Experts of a small language model: 273M tokens.
Below are experts of layer 4 (counted from 0) of a mixture-of-experts language model. Rows are named router (the router's row for the expert), gate (a neuron's input weights, with its number), up (a neuron's input weights, with its number), down (a neuron's output weights, with its number) and show model dimensions 0-255. Each number is 50 + 15 x the weight over its row's rms, rounded and kept within 0 to 99.
Before each expert's rows: "comes after" lists some tokens at least twice as common just before its tokens as in all text. This comes from a sample of Wikipedia text that the model never trained on. Tokens count by the router's weight.

# expert 11
comes after: " ", " (", " −", " +", "–", " $"
router:61 18 34 54 47 51 34 68 59 65 68 28 56 49 41 42 33 56 53 17 49 54 44 68 42 34 42 46 66 67 50 54 53 68 66 48 53 26 66 45 46 36 22 20 63 79 57 47 44 56 89 59 51 49 33 42 49 40 63 57 47 73 45 67 53 66 35 34 54 60 39 73 55 60 27 53 37 99 50 57 49 59 64 49 58 50 57 47 46 38 51 45 54 47 59 94 60 28 35 41 62 57 27 36 67 64 48 50 52 47 68 43 51 35 46 54 50 30 41 52 62 50 24 51 39 58 41 41 68 54 45 47 82 45 65 64 43 50 50 60 31 57 53 55 36 38 35 66 70 62 43 63 61 46 97 49 66 48 49 55 51 72 43 81 59 80 57 38 77 57 46 82 59 41 69 41 55 59 51 28 41 24 50 24 65 55 47 41 56 63 54 46 46 61 66 59 57 47 52 44 29 76 77 28 24 72 72 36 50 66 43 16 39 53 45 63 74 45 45 07 56 70 55 50 46 53 31 30 38 77 52 67 44 46 55 65 26 65 56 57 48 45 37 60 64 34 47 36 84 24 34 31 70 40 41 64
gate3:46 67 75 60 32 46 70 43 11 28 41 71 56 33 77 64 27 30 65 20 33 60 71 59 47 32 69 34 50 48 49 42 54 55 44 43 36 22 36 64 74 50 68 48 49 31 56 79 27 50 51 52 53 44 69 44 49 54 94 26 50 46 57 56 37 40 66 39 52 41 56 75 59 74 46 63 33 51 55 33 63 70 54 42 14 68 70 51 56 68 50 11 54 34 79 44 55 63 29 14 43 52 72 54 63 82 73 40 57 54 47 40 78 30 60 51 45 46 73 33 46 41 42 43 60 56 22 61 61 57 36 45 63 46 28 50 60 38 69 69 50 67 48 54 36 49 57 53 66 58 50 60 50 06 47 65 65 59 81 49 69 52 50 25 67 65 61 30 50 28 65 41 39 53 66 56 54 50 57 53 38 63 61 59 67 49 33 70 47 26 53 59 42 43 88 64 65 42 56 29 66 38 61 45 70 38 34 58 46 65 38 64 74 69 66 49 40 49 37 48 44 52 57 37 66 52 46 41 70 59 26 55 16 56 60 40 29 39 57 64 23 48 43 38 59 19 46 36 57 71 56 60 48 46 49 54
up3:81 30 21 43 73 63 54 69 64 66 66 49 24 43 41 57 39 49 76 75 50 35 22 66 25 49 55 46 41 53 86 17 67 49 59 41 50 39 63 43 46 49 57 59 55 57 61 37 68 70 57 35 91 51 52 59 53 70 31 51 55 53 39 41 39 34 30 68 56 37 10 46 18 42 36 61 59 27 78 75 30 35 59 54 56 40 59 45 41 53 43 60 41 71 32 24 22 52 45 79 54 43 56 62 53 30 50 67 64 59 33 52 33 43 50 41 51 63 42 32 53 41 55 45 50 54 40 44 48 39 37 63 72 51 61 69 39 32 60 84 43 30 41 35 66 58 28 34 27 26 51 55 63 58 55 55 66 61 20 54 63 35 64 57 63 66 35 53 54 52 72 62 66 22 48 48 52 62 84 49 65 66 59 55 70 36 52 33 41 59 40 60 57 43 81 34 45 70 09 25 52 61 69 34 25 63 38 31 56 71 47 17 51 67 16 56 53 24 44 55 52 42 67 54 34 67 53 62 52 65 45 59 33 44 40 42 50 50 30 52 29 66 65 54 38 69 59 45 50 28 49 46 52 44 39 45
down3:47 62 45 67 42 51 49 43 63 46 64 76 61 53 66 64 44 54 43 51 59 65 40 60 51 51 62 59 27 50 29 56 87 33 77 60 60 38 31 80 65 47 49 67 42 59 60 52 17 40 44 56 16 43 43 50 54 59 46 65 36 44 52 39 31 57 38 71 53 36 71 58 64 58 64 47 34 66 53 44 66 69 22 40 70 62 36 54 62 47 39 43 56 48 70 46 41 43 05 42 30 39 51 23 46 34 59 46 52 62 69 16 60 72 38 67 56 46 22 61 51 57 23 38 60 50 56 79 80 75 78 56 53 63 48 41 24 52 65 53 35 40 48 61 28 56 79 65 44 66 63 51 48 63 48 43 41 27 46 47 65 60 53 42 27 58 45 59 26 27 34 54 45 61 54 66 67 70 58 44 33 36 59 37 73 64 41 63 54 37 64 76 58 73 78 33 32 53 36 47 34 34 59 53 74 62 50 50 47 65 23 63 47 63 63 38 53 65 38 63 53 41 22 53 56 55 54 42 61 54 50 55 48 51 56 40 79 15 69 54 55 33 28 46 68 44 37 91 87 70 52 25 28 42 77 78

# expert 13
comes after: " ", "–", ".", " (", "°", "-"
router:70 27 43 55 26 50 50 35 38 75 51 33 65 60 75 41 53 47 36 40 48 41 30 66 55 62 28 39 69 48 53 63 74 69 35 39 57 58 70 61 53 51 34 48 60 55 57 41 74 57 50 27 46 57 61 49 50 34 55 29 38 67 37 76 54 38 39 73 36 36 24 38 45 55 44 56 26 52 24 40 22 34 42 34 60 66 49 57 40 43 64 44 56 67 57 65 30 44 39 46 44 64 20 15 59 43 42 29 66 80 62 38 19 40 43 35 21 04 90 49 67 48 40 52 52 18 55 37 50 39 47 78 76 22 76 50 15 50 59 43 60 47 56 33 39 30 43 74 41 71 53 67 36 49 64 42 52 72 50 48 63 60 53 54 82 55 51 47 40 52 52 44 59 62 34 70 54 49 89 56 51 51 46 38 45 36 51 46 53 42 64 54 30 36 46 55 60 39 87 08 49 60 71 51 24 56 56 39 32 51 46 56 77 57 78 33 65 56 55 41 68 65 48 47 46 46 36 52 53 71 25 71 69 40 56 72 53 59 65 61 54 49 31 73 84 43 43 62 40 57 62 45 55 59 47 56
gate2:37 51 63 58 36 66 56 37 45 60 22 48 51 64 47 60 69 48 61 49 42 64 49 60 49 41 30 29 45 51 63 31 41 60 38 56 54 44 36 39 05 55 48 79 63 61 26 36 83 37 82 48 61 58 66 28 63 71 45 44 47 96 51 61 44 72 67 56 35 29 48 40 61 68 65 64 67 40 55 31 44 36 51 49 45 66 39 50 84 57 32 46 45 56 39 57 56 57 41 59 37 62 60 56 60 38 58 45 50 67 63 47 59 47 55 18 57 48 86 71 75 69 80 40 38 52 74 56 39 55 41 96 72 45 56 70 33 39 62 58 36 53 58 66 43 72 35 63 53 26 42 42 63 51 49 47 43 57 55 47 66 45 71 38 45 34 56 50 34 51 61 65 57 66 64 45 57 63 39 41 71 69 65 49 53 72 37 71 35 45 68 37 17 56 55 41 44 56 46 46 45 53 46 53 71 63 44 51 34 73 44 36 63 32 49 59 36 52 36 50 37 62 61 22 31 71 59 50 21 83 60 40 51 26 29 46 36 30 86 77 53 40 54 73 72 63 67 32 65 95 52 54 26 35 33 54
up2:61 37 45 33 65 37 66 69 58 55 73 49 39 53 38 39 42 58 51 34 46 37 36 47 37 47 64 52 46 45 48 77 56 46 48 35 38 31 50 73 97 47 60 40 35 65 45 66 30 69 30 37 56 18 38 51 51 39 39 49 50 18 48 42 53 19 35 34 60 51 33 58 29 53 26 32 57 58 47 48 67 62 44 76 57 32 59 83 39 47 48 42 58 45 47 34 45 34 56 25 55 58 53 17 43 46 15 41 51 51 66 56 34 42 69 78 48 52 38 48 39 31 46 77 48 55 24 34 66 49 46 25 29 69 44 33 76 53 38 48 55 44 73 42 46 38 65 54 49 85 63 73 63 30 77 65 51 43 30 41 39 35 37 76 44 80 57 60 57 49 38 46 46 32 52 43 46 31 77 54 44 38 43 66 57 34 35 37 58 46 43 76 79 34 55 60 69 40 60 61 49 54 65 59 17 39 63 46 67 32 39 51 45 59 53 73 38 30 63 61 58 76 49 50 58 31 44 50 45 32 55 81 56 77 67 52 55 56 27 38 46 69 57 24 49 42 27 52 51 12 35 74 91 45 43 78
down2:49 54 71 65 31 60 69 32 21 34 16 58 47 44 56 35 36 68 70 55 63 54 52 54 51 48 45 32 64 64 37 37 36 66 65 51 86 49 35 52 34 50 52 56 54 60 47 41 66 47 56 38 24 83 44 28 67 49 42 59 44 67 74 45 61 28 64 37 49 19 45 26 38 67 60 57 33 24 43 38 52 36 53 64 41 74 41 43 64 54 52 53 47 48 53 54 50 53 40 71 65 45 42 38 50 34 56 50 77 31 76 48 47 64 51 67 58 48 54 57 24 48 64 77 36 33 76 37 02 63 35 79 67 72 34 61 43 19 59 66 40 54 70 65 41 42 18 69 41 77 52 46 59 62 44 43 70 61 92 43 62 16 32 45 56 46 29 47 27 48 36 75 60 72 51 28 69 72 31 40 67 57 52 52 61 91 59 40 37 51 50 74 44 55 74 41 61 67 57 48 45 68 50 55 63 32 51 59 57 52 47 41 63 44 46 42 35 65 42 61 54 26 61 40 61 89 37 45 59 55 71 50 37 37 40 40 66 60 59 43 58 32 66 59 74 65 35 21 61 57 39 59 60 50 46 74

# expert 6
comes after: "201", "200", "202", "199", "198", "197"
router:62 56 72 54 25 70 62 43 42 68 62 49 44 44 47 39 72 33 47 44 61 61 64 48 62 36 32 49 34 36 33 86 60 63 56 65 47 54 66 78 31 30 52 67 43 71 44 53 63 66 32 26 52 56 54 41 45 67 30 48 52 34 46 50 67 36 41 62 49 41 68 58 37 26 62 46 49 54 46 52 18 44 55 87 60 24 71 51 33 41 45 51 74 68 31 81 42 69 26 44 22 67 43 33 39 62 67 25 35 63 84 40 33 38 59 20 34 55 54 71 68 51 61 62 69 51 55 44 59 39 30 76 50 32 61 55 21 51 25 61 54 49 53 53 63 61 37 68 62 66 71 65 58 62 30 55 37 32 62 40 38 43 66 51 57 44 48 31 47 75 38 36 52 49 39 51 47 41 41 43 76 48 29 39 47 19 42 23 42 58 48 56 37 52 43 11 38 36 54 34 59 71 40 46 48 49 45 35 33 36 49 39 25 55 53 46 52 56 42 57 63 63 77 64 47 54 33 40 55 62 15 46 33 56 59 57 69 79 49 30 49 37 22 65 83 33 57 60 64 75 58 01 50 69 41 64
gate2:33 52 52 61 26 51 61 56 70 36 35 52 80 59 53 43 60 28 43 41 50 60 34 59 22 52 57 37 67 29 54 40 70 50 42 55 60 56 53 80 52 25 61 31 37 57 69 38 63 47 84 58 25 35 48 62 63 50 48 60 40 76 49 49 51 63 66 69 45 43 54 27 61 78 77 44 48 22 53 50 67 35 68 46 56 39 20 49 43 37 10 54 55 51 65 64 47 49 47 85 65 44 57 70 64 39 38 44 49 59 59 44 35 48 50 33 11 48 44 38 30 40 41 42 30 27 51 62 51 53 76 43 44 79 64 61 35 45 63 21 31 12 51 75 61 67 42 40 64 44 42 38 32 64 71 34 80 46 67 34 49 45 35 59 41 61 55 71 61 22 38 49 49 42 41 63 36 54 49 50 59 53 52 41 81 61 59 50 45 40 44 59 41 29 46 25 39 50 51 14 56 58 30 46 74 74 70 77 48 30 40 51 45 64 67 40 68 43 69 49 40 34 50 51 87 42 44 55 72 47 35 30 57 48 34 29 24 57 59 70 71 64 33 63 42 28 16 81 50 67 38 33 48 56 61 43
up2:69 43 47 61 72 40 56 46 33 55 65 44 23 52 40 58 55 78 49 52 58 40 51 36 75 51 57 64 44 58 46 64 31 51 47 54 29 31 40 15 47 76 41 45 63 57 41 63 45 37 18 34 83 63 49 30 47 48 54 46 67 23 48 55 47 35 40 31 54 55 53 83 38 38 21 59 44 71 47 64 42 73 33 63 50 70 63 38 53 64 71 52 61 57 38 54 53 46 64 18 26 64 36 29 39 63 59 63 51 50 46 47 66 47 67 81 94 35 57 50 75 76 57 59 75 81 50 30 42 45 28 51 56 17 44 40 53 71 43 70 67 68 51 40 31 32 66 53 24 49 58 58 56 41 24 52 42 60 39 61 59 34 53 42 59 43 52 47 35 76 77 48 52 48 47 44 72 56 45 50 36 52 49 41 40 31 50 34 27 53 52 49 59 68 50 59 70 53 54 80 49 55 72 45 38 41 37 06 68 57 51 54 67 45 39 58 37 60 28 46 64 65 61 43 09 42 44 39 45 46 66 68 43 56 63 73 78 44 66 44 26 36 64 38 57 79 87 23 63 52 52 72 47 34 33 71
down2:41 54 47 53 46 64 33 27 44 51 36 34 15 42 76 38 50 54 29 47 36 76 67 75 43 49 43 49 57 43 33 47 54 35 57 84 54 54 53 68 32 63 58 45 39 56 60 40 66 46 61 49 35 53 61 51 53 08 61 48 54 35 54 55 63 51 47 57 48 45 54 35 57 46 43 48 69 34 66 71 58 52 51 48 45 65 38 66 46 74 25 61 72 53 34 56 72 34 53 42 38 56 47 91 59 51 20 65 06 47 57 33 67 42 34 66 53 39 45 58 43 31 42 58 68 56 18 62 56 46 75 44 41 60 26 75 51 44 39 46 78 58 48 55 82 49 08 48 39 56 53 49 12 58 39 22 77 49 55 18 22 66 42 60 70 50 45 43 56 69 27 86 47 51 38 50 39 51 37 46 50 40 56 35 37 22 46 50 46 54 42 52 49 65 39 49 38 47 68 44 69 27 71 38 53 60 51 50 64 37 39 60 47 65 77 59 69 46 72 70 87 13 61 64 76 49 47 47 62 64 46 72 58 38 34 58 29 46 45 64 55 59 66 69 45 88 35 55 49 39 24 56 62 41 25 49